config.toml
head_dim = 64
init_std_o = 0.0
init_std_up = 0.027
optimizer = "muon_variant"
lr_mult_qkv = 0.4
Below are experts of layer 5 (counted from 0) of a mixture-of-experts language model. Rows are named down (a neuron's output weights, with its number) and show model dimensions 384-511. Each number is 200 + 30 x the weight over its row's rms, rounded and kept within 0 to 999.
Before each expert's rows: "comes before" lists some tokens at least twice as common just after its tokens as in all text. This comes from a sample of Wikipedia text that the model never trained on. Tokens count by the router's weight.

# expert 10
comes before: " the", " be", " a", " his", " have", " their"
down0,161,136,171,198,168,211,183,217,214,201,248,224,195,187,244,182,167,176,186,200,180,170,198,146,237,162,177,239,148,276,197,175,187,190,243,169,211,232,231,208,180,273,206,171,172,191,218,208,149,179,223,196,231,188,168,239,221,147,152,212,185,228,222,235,224,194,183,221,159,202,164,163,223,226,215,197,145,243,227,185,193,205,189,217,252,185,166,188,197,210,283,184,209,168,174,221,212,189,184,226,179,197,181,202,154,227,227,204,206,197,160,261,153,192,171,139,231,181,212,217,191,212,196,177,197,227,201,204
down1,170,200,162,225,218,189,244,221,246,182,202,207,233,265,175,205,163,169,168,150,185,212,220,179,220,156,247,173,223,205,192,146,244,207,188,163,175,202,168,181,197,163,161,215,220,226,205,219,185,174,140,258,191,212,206,207,203,189,235,207,163,210,219,219,189,211,189,212,222,197,184,207,190,258,216,206,217,163,231,175,209,200,196,225,237,228,191,164,203,184,200,209,244,191,231,194,210,239,185,206,205,199,206,224,230,115,189,189,223,197,177,226,160,258,181,199,199,214,227,154,197,212,194,207,186,195,175,127
down2,172,174,183,179,222,237,211,247,252,196,269,217,238,245,179,237,248,182,216,150,204,159,150,161,170,182,182,241,148,253,227,206,197,155,172,196,190,173,211,229,178,240,183,196,183,207,187,197,229,238,202,194,231,194,206,206,217,218,239,168,233,161,223,179,225,207,200,183,222,222,184,156,164,192,174,232,224,238,168,211,171,162,160,225,158,196,208,212,226,200,223,208,189,207,160,210,209,210,182,153,173,196,206,240,164,200,182,139,154,207,208,180,186,195,190,200,141,235,201,199,219,181,238,247,162,202,208,211
down3,209,194,224,242,186,209,238,173,187,209,184,236,161,139,144,220,170,187,220,176,246,122,253,227,224,211,243,118,189,181,257,194,212,194,186,207,188,182,180,163,211,196,206,145,178,192,230,170,144,193,189,152,198,195,170,185,196,182,211,197,211,193,153,191,229,127,181,247,194,227,238,210,158,199,166,192,214,216,233,172,198,183,218,162,185,196,185,209,218,164,218,224,214,182,215,216,217,186,186,175,179,159,203,190,197,192,231,192,176,210,239,192,178,195,259,175,180,161,193,264,221,176,193,222,228,167,183,229
down4,195,228,191,169,192,210,223,203,210,221,261,222,259,223,211,159,147,173,217,193,237,190,177,189,215,190,214,211,200,202,173,238,220,197,204,164,147,184,132,203,211,165,211,185,159,202,178,198,226,136,232,207,168,218,232,228,203,209,206,204,194,239,211,197,196,200,198,221,171,205,218,216,195,237,205,162,186,245,206,188,202,224,259,188,206,193,220,220,187,275,185,202,176,243,242,254,225,216,188,189,190,205,160,218,217,216,195,199,143,184,217,231,168,210,213,235,246,223,212,219,248,176,177,236,199,206,236,212

# expert 16
comes before: ".", ",", " and", "s", " of", " in"
down0,170,199,242,189,193,224,232,173,152,275,183,213,170,221,199,212,149,239,248,159,177,264,204,174,222,152,183,193,233,205,201,146,203,144,203,187,199,240,204,197,248,233,173,194,146,207,220,184,171,202,208,220,164,184,202,186,144,181,233,174,196,168,212,205,169,232,199,158,229,181,223,233,213,195,166,190,180,205,213,130,189,199,215,207,104,168,211,166,219,196,193,203,155,216,266,237,223,172,181,180,247,229,181,198,183,210,202,235,226,236,212,195,235,174,224,235,234,209,190,218,206,224,167,193,203,145,160,186
down1,210,233,201,209,189,216,228,208,265,173,151,202,202,177,173,149,185,179,198,166,207,171,195,164,191,203,180,213,173,192,187,177,249,135,205,207,191,246,247,216,179,155,195,162,251,207,176,196,205,132,171,220,177,213,246,198,188,212,205,188,233,209,211,195,192,141,180,220,207,184,175,160,228,200,212,178,160,204,193,205,204,177,157,159,181,244,265,229,156,211,200,177,226,209,210,212,205,214,163,194,208,160,139,207,253,243,226,140,259,176,142,177,211,210,213,220,140,177,232,221,164,185,191,214,214,137,171,217
down2,182,211,172,182,161,260,205,194,224,189,226,195,171,226,166,174,165,220,190,232,197,227,185,172,211,188,159,228,145,245,212,173,276,170,191,187,180,247,186,166,203,199,212,184,238,200,191,212,151,176,210,210,139,220,244,203,164,180,181,234,141,190,161,172,189,198,166,231,191,187,222,131,178,227,195,157,182,174,235,206,186,197,212,182,193,177,189,240,192,214,139,223,225,140,211,166,203,230,236,240,129,207,231,231,207,245,208,191,212,193,172,217,188,174,211,165,158,209,243,200,188,204,284,200,235,172,206,262
down3,169,243,173,244,170,176,238,194,246,195,208,210,189,250,268,208,187,233,200,166,217,202,202,214,157,250,199,194,189,167,166,192,169,212,204,135,196,196,225,223,217,219,172,213,207,125,156,239,131,166,189,237,157,180,214,185,171,162,211,218,194,187,197,220,221,212,269,211,186,209,169,234,188,178,228,190,171,220,194,185,173,177,253,191,218,179,180,190,236,242,181,214,174,256,189,188,238,177,171,227,181,269,163,156,194,198,254,196,167,237,166,193,196,169,183,222,193,210,150,182,222,194,269,175,179,183,172,167
down4,213,235,208,199,165,209,167,152,262,211,229,225,220,196,176,210,209,211,176,218,156,263,214,154,228,197,174,197,230,180,164,199,188,226,235,247,164,192,176,180,242,194,193,221,194,198,176,174,237,162,198,239,196,215,207,165,148,193,268,186,225,170,203,221,179,191,200,188,145,172,207,218,222,202,204,202,179,208,210,215,193,233,202,174,169,158,181,181,227,156,205,196,206,170,193,222,132,230,243,247,179,184,200,174,188,198,183,251,199,173,210,222,203,218,242,205,222,224,229,223,165,197,146,205,164,182,155,205

# expert 2
comes before: "s", "ing", "t", "a", "ed", "d"
down0,254,227,181,215,178,207,249,143,241,209,180,219,163,205,199,206,138,240,195,184,249,242,192,174,199,158,235,226,154,211,194,136,165,193,233,196,194,217,150,196,235,194,170,138,211,237,197,208,239,221,220,237,190,183,210,188,186,188,225,193,213,226,182,214,212,175,171,161,230,244,219,180,183,200,238,175,224,178,220,180,216,178,136,200,156,223,196,190,200,173,215,215,147,219,174,144,262,159,229,234,203,204,211,174,197,175,157,185,164,269,171,190,146,203,196,208,183,199,238,248,239,195,250,179,158,208,206,213
down1,173,200,175,209,221,160,223,214,247,195,152,161,204,170,259,173,205,167,200,182,142,207,225,168,178,179,210,210,174,249,209,191,200,188,175,273,210,248,225,233,200,220,157,198,193,182,216,205,189,175,241,253,177,176,226,223,200,238,170,231,245,176,204,193,210,215,162,128,197,180,186,241,234,222,234,199,172,213,205,184,238,166,203,265,150,238,165,165,193,186,173,175,149,219,181,202,191,143,190,163,156,205,248,179,190,190,179,241,209,205,169,193,196,216,258,175,173,209,177,200,220,151,194,188,239,213,140,226
down2,247,164,161,158,184,228,256,185,242,245,210,209,192,165,226,210,228,149,210,162,173,239,250,167,215,171,219,236,156,253,158,260,228,223,184,260,209,192,204,200,231,185,171,200,120,145,205,206,215,248,212,219,204,169,171,194,203,289,200,136,235,240,195,233,201,238,189,164,156,170,228,224,219,151,156,232,186,224,184,222,198,163,176,247,192,233,219,210,209,151,197,211,191,211,191,186,194,211,168,300,173,211,184,217,225,227,173,251,201,164,192,200,228,207,203,155,213,183,227,179,201,208,178,207,207,219,118,185
down3,175,195,201,180,193,180,190,181,219,224,234,221,230,234,230,208,226,183,212,233,157,239,248,155,155,227,229,230,196,194,210,194,228,228,146,220,230,202,192,168,235,228,151,221,236,210,240,176,174,195,231,238,156,197,208,176,251,181,224,173,172,194,212,218,239,213,216,157,251,221,232,174,262,241,187,199,247,200,210,205,211,192,160,168,190,138,249,230,215,186,198,215,250,176,201,233,207,204,174,189,217,187,187,190,190,211,191,277,159,191,177,179,207,201,209,167,137,187,183,179,239,180,206,166,213,252,221,170
down4,200,148,255,165,173,166,192,61,199,173,173,216,181,140,219,197,234,153,160,187,170,226,238,105,169,242,176,212,188,205,172,113,181,186,170,224,161,185,228,199,210,201,224,259,191,208,121,216,235,204,159,174,252,207,194,208,214,187,212,200,218,231,203,198,205,150,177,198,155,204,212,223,206,218,214,219,146,210,170,206,198,154,201,233,185,218,223,167,178,263,218,207,209,231,197,186,178,185,195,175,192,200,197,169,207,213,225,184,196,181,188,180,197,250,233,254,234,197,160,202,177,152,161,193,204,192,210,191

# expert 6
comes before: " by", " in", " to", " on", " as", " for"
down0,238,216,212,152,157,220,189,199,202,206,199,189,234,284,278,216,165,203,207,226,185,163,210,192,145,157,177,209,220,181,165,225,230,269,175,160,247,177,250,207,264,216,175,224,229,196,161,151,209,188,204,261,202,218,207,184,224,195,228,182,209,156,180,201,185,220,223,257,196,218,194,218,210,221,224,222,257,198,204,204,204,262,243,169,216,208,208,213,198,158,197,221,169,242,205,200,202,173,180,239,150,170,208,255,116,170,220,172,243,191,223,174,196,192,203,209,189,218,208,183,192,245,145,199,179,200,178,208
down1,193,182,214,222,177,210,171,206,204,170,237,132,176,209,167,197,210,166,221,220,235,169,225,178,200,213,210,201,224,185,147,211,192,253,249,285,182,204,230,225,242,164,229,215,225,166,209,167,246,250,176,248,203,270,227,213,150,220,180,213,298,164,168,197,187,174,193,198,197,236,235,220,250,228,185,197,183,248,209,162,228,196,128,169,183,191,196,118,206,159,213,215,189,184,121,192,244,206,172,216,221,258,221,187,141,256,185,192,192,265,175,168,224,164,199,165,141,197,164,204,237,223,220,141,218,184,197,153
down2,257,241,245,222,169,152,207,229,192,187,254,226,172,225,183,205,196,236,181,227,154,203,199,200,155,203,212,226,232,203,240,257,244,185,189,225,220,203,223,177,191,217,177,177,209,207,142,207,177,219,221,180,187,209,146,207,138,239,251,232,251,173,163,173,198,144,244,162,154,198,195,254,208,157,160,175,136,234,219,151,204,206,241,196,181,173,193,187,178,241,208,191,211,236,167,222,171,244,226,206,211,185,226,237,197,249,209,208,193,203,215,256,246,167,195,246,194,189,184,194,225,182,165,183,200,222,238,186
down3,221,183,215,208,227,250,242,205,219,191,204,217,251,242,204,155,176,179,198,159,215,140,250,202,230,238,220,216,191,160,220,213,169,205,208,206,228,198,192,149,247,200,192,217,203,188,180,219,256,204,161,202,162,202,205,220,166,203,200,228,191,153,225,159,233,194,214,159,240,244,203,191,215,149,180,130,187,216,201,228,146,207,157,179,211,224,218,166,189,204,176,173,191,254,237,171,158,153,177,199,210,189,207,213,188,272,240,231,208,234,252,213,194,223,193,219,207,260,193,143,176,203,145,206,199,197,187,201
down4,201,201,110,177,182,187,150,228,179,243,164,211,221,224,225,195,223,233,201,223,217,190,228,155,194,220,255,184,203,258,237,246,225,179,140,196,149,182,180,174,241,205,259,180,193,164,115,193,163,227,228,205,202,176,113,200,190,182,185,192,255,164,180,194,208,177,156,171,189,249,233,179,201,191,184,222,243,226,199,173,207,218,188,180,208,256,205,157,228,192,159,185,254,234,182,162,167,212,189,251,209,201,220,195,206,179,149,250,154,169,169,201,216,185,199,222,254,299,204,266,132,199,191,192,185,234,228,195

# expert 11
comes before: " |", ",", "th", "born", "–19", ")"
down0,164,127,126,220,184,196,151,201,195,257,197,184,249,232,175,237,230,168,210,246,171,186,154,198,194,201,213,195,245,172,229,210,185,177,234,180,238,244,222,166,190,177,235,160,154,221,228,212,181,195,226,237,172,149,200,199,187,225,251,231,241,156,225,177,116,115,230,186,165,222,198,223,190,173,239,144,242,195,172,211,211,212,241,181,225,165,209,176,230,196,228,179,163,249,188,209,225,227,174,163,152,198,195,246,132,180,198,215,194,187,215,203,232,251,207,186,228,243,183,197,186,202,202,200,184,212,197,170
down1,207,195,185,248,130,232,183,225,263,220,197,196,252,197,163,182,192,163,224,199,169,222,212,176,189,236,170,156,176,149,134,208,246,144,211,208,206,142,153,150,131,209,208,167,230,200,193,256,231,219,178,222,213,218,219,141,231,217,210,219,166,193,194,224,183,203,160,207,207,153,190,179,176,239,186,188,239,179,207,208,204,160,183,191,177,221,220,230,222,151,231,190,236,218,204,155,198,173,197,194,144,169,211,199,153,255,222,229,237,186,236,183,238,190,222,216,192,224,205,205,185,217,203,182,154,211,206,230
down2,276,147,204,211,162,231,186,183,198,220,173,231,180,238,236,238,206,216,210,218,180,211,222,211,235,157,197,193,212,200,204,187,202,211,166,205,167,210,230,171,258,216,238,203,176,110,227,217,223,147,215,186,209,258,115,227,227,173,194,178,218,199,220,172,194,209,215,258,198,230,201,193,199,179,218,226,106,208,170,181,197,215,185,198,253,192,191,215,223,224,177,279,192,220,198,184,195,198,200,265,208,182,191,156,234,180,241,177,229,208,199,226,192,190,187,160,226,203,190,212,192,243,246,171,185,170,203,273
down3,227,187,191,246,221,214,168,236,217,189,253,249,161,178,167,178,217,220,169,189,217,202,194,206,219,168,153,157,220,152,186,228,235,222,186,160,221,219,148,130,247,183,234,264,131,157,155,192,218,196,135,180,218,135,231,182,206,162,195,202,164,241,226,270,184,217,197,217,212,181,237,157,193,212,250,194,191,164,223,127,211,170,165,259,181,195,110,235,212,203,199,195,288,247,224,181,250,211,161,232,203,217,160,168,193,202,202,191,158,202,212,223,210,185,171,166,238,150,168,199,226,231,213,168,222,209,210,248
down4,199,212,221,241,157,173,210,194,219,207,270,214,218,222,216,177,230,180,180,175,153,263,232,221,181,184,225,250,183,276,216,187,268,223,207,189,231,214,199,205,149,205,223,182,198,218,276,132,202,184,234,190,218,189,239,210,141,242,145,218,241,185,217,183,188,195,230,139,254,155,174,183,155,223,168,187,224,169,223,215,198,212,213,271,227,185,174,208,212,174,207,171,187,154,203,206,234,161,175,216,217,204,159,143,207,218,202,179,218,152,241,219,205,165,189,163,237,179,243,174,181,204,206,233,215,219,211,172

# expert 22
comes before: " the", " a", " years", " his", " other", " an"
down0,179,206,202,185,201,215,255,218,176,185,169,213,218,190,206,264,265,255,225,179,215,164,209,189,228,166,139,156,185,205,230,193,242,224,178,154,193,252,180,183,167,219,176,190,203,223,228,178,152,280,214,214,229,175,160,274,161,210,189,229,234,231,128,243,207,205,215,261,245,170,207,201,192,247,191,182,175,200,212,211,218,219,207,193,196,194,200,208,194,165,195,243,136,174,204,207,201,217,179,150,236,163,196,176,220,211,223,171,183,195,230,177,178,189,233,203,157,185,229,186,232,157,247,195,188,222,165,172
down1,191,204,187,175,135,191,185,176,161,173,274,192,206,187,233,273,175,193,241,232,176,162,221,219,199,135,212,206,153,164,183,190,218,220,257,181,224,222,224,196,228,191,223,190,215,200,117,253,210,205,188,199,151,151,160,187,200,219,259,205,268,250,191,191,182,170,229,220,188,197,202,166,177,194,190,207,175,217,193,269,210,213,200,249,207,216,183,143,227,208,247,211,188,191,181,223,152,230,195,204,244,204,206,204,163,190,169,190,203,154,206,211,248,278,99,265,259,204,191,224,209,153,178,242,210,131,191,249
down2,254,232,153,185,181,214,181,183,217,196,173,196,262,253,236,199,190,211,251,190,141,256,196,157,160,226,210,213,199,222,201,181,194,133,185,186,247,195,207,187,204,143,222,223,198,239,237,247,208,153,181,188,193,191,211,199,182,157,184,228,181,189,176,245,185,230,188,191,208,282,209,208,216,206,224,258,216,125,176,206,167,220,219,156,228,172,227,181,209,198,177,130,191,217,153,210,205,180,180,184,151,240,243,189,208,198,177,275,174,156,148,210,201,209,175,219,224,233,180,197,191,258,215,196,147,207,213,184
down3,122,180,197,224,189,206,232,215,186,193,175,195,198,122,172,193,207,154,167,237,176,208,164,221,196,157,201,150,246,288,211,233,184,244,175,191,220,203,211,219,174,149,262,209,233,216,176,167,143,215,197,197,221,241,208,214,266,207,192,136,193,183,187,161,188,185,173,208,195,227,174,179,149,149,197,205,206,210,159,195,223,172,193,212,204,147,203,231,231,235,224,192,270,205,224,149,237,180,194,218,255,171,198,190,232,207,187,210,200,235,213,155,276,206,179,162,202,184,223,219,95,169,216,172,193,209,209,218
down4,166,206,182,219,206,195,151,214,158,179,227,214,169,221,233,225,238,232,169,241,202,173,170,171,204,190,159,187,223,151,165,197,186,175,208,219,204,209,192,219,155,149,205,218,201,204,194,168,232,183,164,250,225,249,210,189,228,191,161,208,229,232,207,203,184,190,221,209,178,160,213,203,234,198,232,191,212,166,178,253,213,217,199,156,266,212,230,216,209,136,230,193,252,224,168,201,200,236,144,200,154,205,204,202,179,159,202,215,255,244,187,217,196,184,220,226,235,195,168,168,231,176,192,225,232,152,216,260

# expert 19
comes before: " the", " he", " it", " a", " they", " that"
down0,261,192,127,161,156,224,208,212,223,277,170,194,191,199,196,178,194,175,227,179,222,240,141,194,174,236,185,213,212,189,196,267,193,188,202,187,236,198,265,209,177,214,207,175,171,221,195,156,182,179,245,203,196,158,182,200,178,176,177,191,188,201,218,264,226,203,204,300,177,261,160,168,244,157,189,243,195,192,183,193,174,165,184,199,191,241,254,200,192,185,151,191,268,237,207,204,225,182,204,229,172,227,229,200,195,160,212,197,217,197,194,250,216,199,229,200,221,236,246,211,206,217,193,189,197,246,198,226
down1,149,206,213,169,247,163,227,147,217,246,193,195,163,206,177,182,168,190,248,206,193,206,192,173,214,228,209,215,197,195,264,201,190,102,238,206,217,212,184,184,198,197,219,159,169,181,196,227,221,206,226,237,169,146,219,260,198,190,308,216,218,231,176,225,179,187,212,175,247,197,227,202,153,216,134,255,186,153,227,180,246,212,198,220,171,181,151,166,237,231,229,176,202,213,201,226,225,157,191,188,229,245,204,198,241,264,235,199,152,160,182,210,174,238,167,246,205,120,242,228,222,189,163,143,214,199,185,221
down2,233,169,172,160,134,244,239,209,207,147,192,206,234,225,191,157,211,166,224,259,221,267,188,147,225,254,167,205,185,195,191,209,168,194,213,220,231,196,129,242,187,195,186,231,181,240,157,199,203,183,206,175,207,194,238,182,168,170,193,169,182,200,169,200,162,214,202,237,198,172,209,197,130,178,197,189,227,224,191,148,205,181,214,186,258,172,194,210,170,197,193,200,211,218,147,202,202,247,202,195,170,160,197,263,201,204,181,164,163,247,175,153,221,158,190,188,199,205,257,165,142,219,211,235,182,192,227,171
down3,186,155,218,208,175,231,178,218,212,163,216,214,271,204,244,237,145,197,193,227,181,219,229,215,244,195,177,169,176,223,205,239,221,229,160,190,194,200,202,252,226,192,243,209,217,277,243,150,203,218,243,205,138,208,183,156,209,162,172,199,216,213,204,142,248,216,230,215,157,194,202,158,208,195,202,195,177,187,188,236,193,267,220,230,246,200,173,164,150,184,140,203,95,184,187,182,192,197,164,239,202,207,200,171,190,274,225,222,216,154,194,196,237,201,243,234,238,167,208,189,182,225,192,212,171,237,193,229
down4,214,232,197,196,246,214,223,196,199,241,181,188,184,207,238,232,184,130,202,207,227,174,178,181,210,163,215,222,214,188,293,201,209,214,185,168,197,201,244,183,189,182,172,272,285,184,216,189,233,175,198,159,235,167,194,146,133,243,174,224,165,194,159,261,215,250,207,176,198,230,182,215,206,174,211,210,250,201,157,221,186,206,196,177,239,201,209,179,193,127,188,169,199,165,222,190,192,185,214,239,229,187,198,175,233,202,179,225,175,203,196,149,180,199,203,244,240,204,253,176,243,207,167,171,190,201,109,188

# expert 8
comes before: " of", ".", ",", " in", "s", " to"
down0,213,213,220,230,247,168,228,191,180,209,193,239,241,219,225,173,131,254,218,228,134,200,261,193,213,155,183,239,204,225,184,202,185,183,196,145,179,109,159,180,216,260,215,286,271,210,165,187,205,209,195,205,195,184,197,185,265,196,175,218,187,192,170,231,239,206,188,203,164,238,216,207,168,195,221,211,239,195,215,202,218,147,214,186,185,182,218,195,175,188,184,185,184,268,222,194,217,173,145,243,221,198,189,191,234,246,191,220,222,206,172,218,209,205,169,240,257,236,186,203,215,279,216,205,210,204,170,148
down1,221,220,166,159,214,199,234,222,166,190,182,137,214,225,223,176,235,205,240,127,192,194,197,184,179,227,161,158,180,193,172,196,171,207,221,217,153,181,192,231,185,198,195,201,172,224,189,206,225,198,225,187,192,191,229,165,191,197,219,205,186,247,122,201,180,209,192,200,197,128,181,209,167,208,204,215,197,168,185,227,200,223,214,213,152,229,161,289,260,205,188,199,188,205,181,227,190,191,226,208,175,202,187,179,171,186,214,217,145,205,165,194,211,236,208,192,180,183,226,169,211,188,156,202,152,146,225,220
down2,199,209,202,237,257,199,224,194,145,179,218,163,252,240,202,141,182,192,150,202,282,185,206,194,174,191,180,199,204,233,228,242,184,193,217,213,207,205,189,187,262,215,212,200,200,243,225,188,239,220,208,185,202,192,194,233,198,200,201,154,199,218,210,210,224,263,184,238,212,197,260,181,223,196,200,223,193,217,196,216,277,226,170,144,203,197,201,212,202,212,168,188,210,212,163,166,256,238,242,159,183,181,209,216,179,267,182,145,236,162,197,180,156,163,208,152,216,185,217,166,236,196,178,183,210,180,207,128
down3,255,202,176,186,206,211,189,210,211,194,227,208,163,213,157,205,177,177,197,109,179,212,188,158,245,187,255,210,213,204,189,205,226,169,209,155,156,190,215,231,191,191,190,210,221,246,226,183,210,219,218,223,175,208,185,190,184,193,178,211,177,251,182,167,215,227,172,244,201,211,214,198,116,193,235,159,196,210,244,297,210,218,227,208,226,211,216,256,193,182,140,183,175,209,181,140,196,167,218,232,206,259,239,222,251,175,222,161,114,215,206,238,232,182,205,234,237,114,197,189,217,214,227,219,207,222,147,178
down4,172,186,234,225,211,166,236,174,134,167,177,195,172,232,188,196,195,237,171,172,202,216,226,216,178,256,194,167,139,233,211,173,177,197,174,194,177,205,180,144,188,184,205,218,182,231,254,212,132,178,229,198,199,212,204,201,165,255,210,182,217,238,208,200,233,182,218,253,196,229,217,201,218,162,200,237,185,174,229,204,193,212,231,153,226,174,173,163,161,246,192,212,199,199,131,277,218,194,247,157,165,248,170,235,242,136,221,243,199,261,204,161,207,172,217,233,201,224,184,216,178,196,190,224,195,140,160,199

# expert 12
comes before: "\n", " ", " 0", " 1", " —", " 2"
down0,198,202,180,242,181,211,194,218,196,151,236,223,205,210,185,270,195,173,207,202,208,224,199,179,192,175,163,147,244,131,215,249,202,166,180,161,190,211,162,179,197,257,228,223,220,273,156,222,193,184,133,180,154,191,202,267,217,215,192,204,211,191,229,199,193,225,164,173,235,202,210,137,280,175,196,247,189,194,190,165,183,197,154,234,161,193,215,149,151,242,229,196,231,199,230,174,163,195,241,210,213,158,210,161,215,223,205,177,201,236,184,208,145,171,203,241,217,200,170,202,251,216,196,236,184,247,249,223
down1,232,164,181,188,193,143,224,197,225,191,224,216,218,182,224,261,215,140,177,244,213,248,132,210,197,211,196,203,160,242,165,214,206,149,167,232,177,241,181,207,164,204,177,177,205,147,246,203,228,183,160,197,185,178,191,200,206,262,223,223,194,206,197,205,237,216,249,173,254,199,184,226,158,212,197,225,179,190,203,246,233,146,206,191,268,258,249,203,248,130,138,137,198,151,202,219,205,211,221,183,224,234,220,219,179,171,176,235,203,242,203,181,163,197,162,209,211,219,194,179,142,199,162,184,231,205,197,259
down2,240,161,200,179,234,168,178,183,182,231,213,197,176,193,175,227,196,178,165,239,167,187,235,208,174,225,271,169,216,240,200,194,258,239,196,214,189,190,154,205,166,236,179,181,256,234,216,198,216,197,224,217,212,135,203,163,194,258,197,212,219,233,210,187,253,203,193,190,220,159,175,213,210,142,186,160,151,209,178,214,139,181,203,194,178,188,188,141,212,228,201,213,227,174,246,216,219,204,188,198,204,204,236,226,235,141,216,182,198,193,175,180,244,197,213,212,184,200,233,143,190,221,234,229,192,219,221,203
down3,108,175,247,230,221,236,226,155,207,135,219,232,281,213,245,192,217,198,189,212,186,165,225,188,192,226,199,228,191,180,204,194,170,171,195,258,197,153,157,151,173,120,186,216,162,211,183,257,171,226,151,177,186,215,208,189,253,221,93,200,252,247,232,215,217,201,204,189,160,219,149,212,208,162,207,172,193,206,208,192,198,198,217,193,195,133,227,192,212,216,177,195,192,146,252,227,148,227,190,163,164,235,203,225,203,201,198,187,238,216,136,219,232,151,225,210,214,172,215,243,163,183,219,151,193,203,202,184
down4,244,193,176,168,188,232,207,197,139,191,200,220,157,207,194,183,244,230,266,228,209,184,226,191,197,150,162,233,178,205,188,187,172,246,205,160,206,225,235,192,178,238,175,186,207,249,222,229,192,189,204,214,193,184,214,175,207,218,200,228,196,266,145,224,197,199,194,218,141,239,156,199,168,230,217,170,182,263,206,112,154,213,187,185,210,154,230,195,197,169,214,204,157,213,200,211,180,191,197,179,232,171,185,189,229,212,200,209,188,229,219,210,214,208,218,188,217,155,202,226,211,267,216,173,271,179,169,167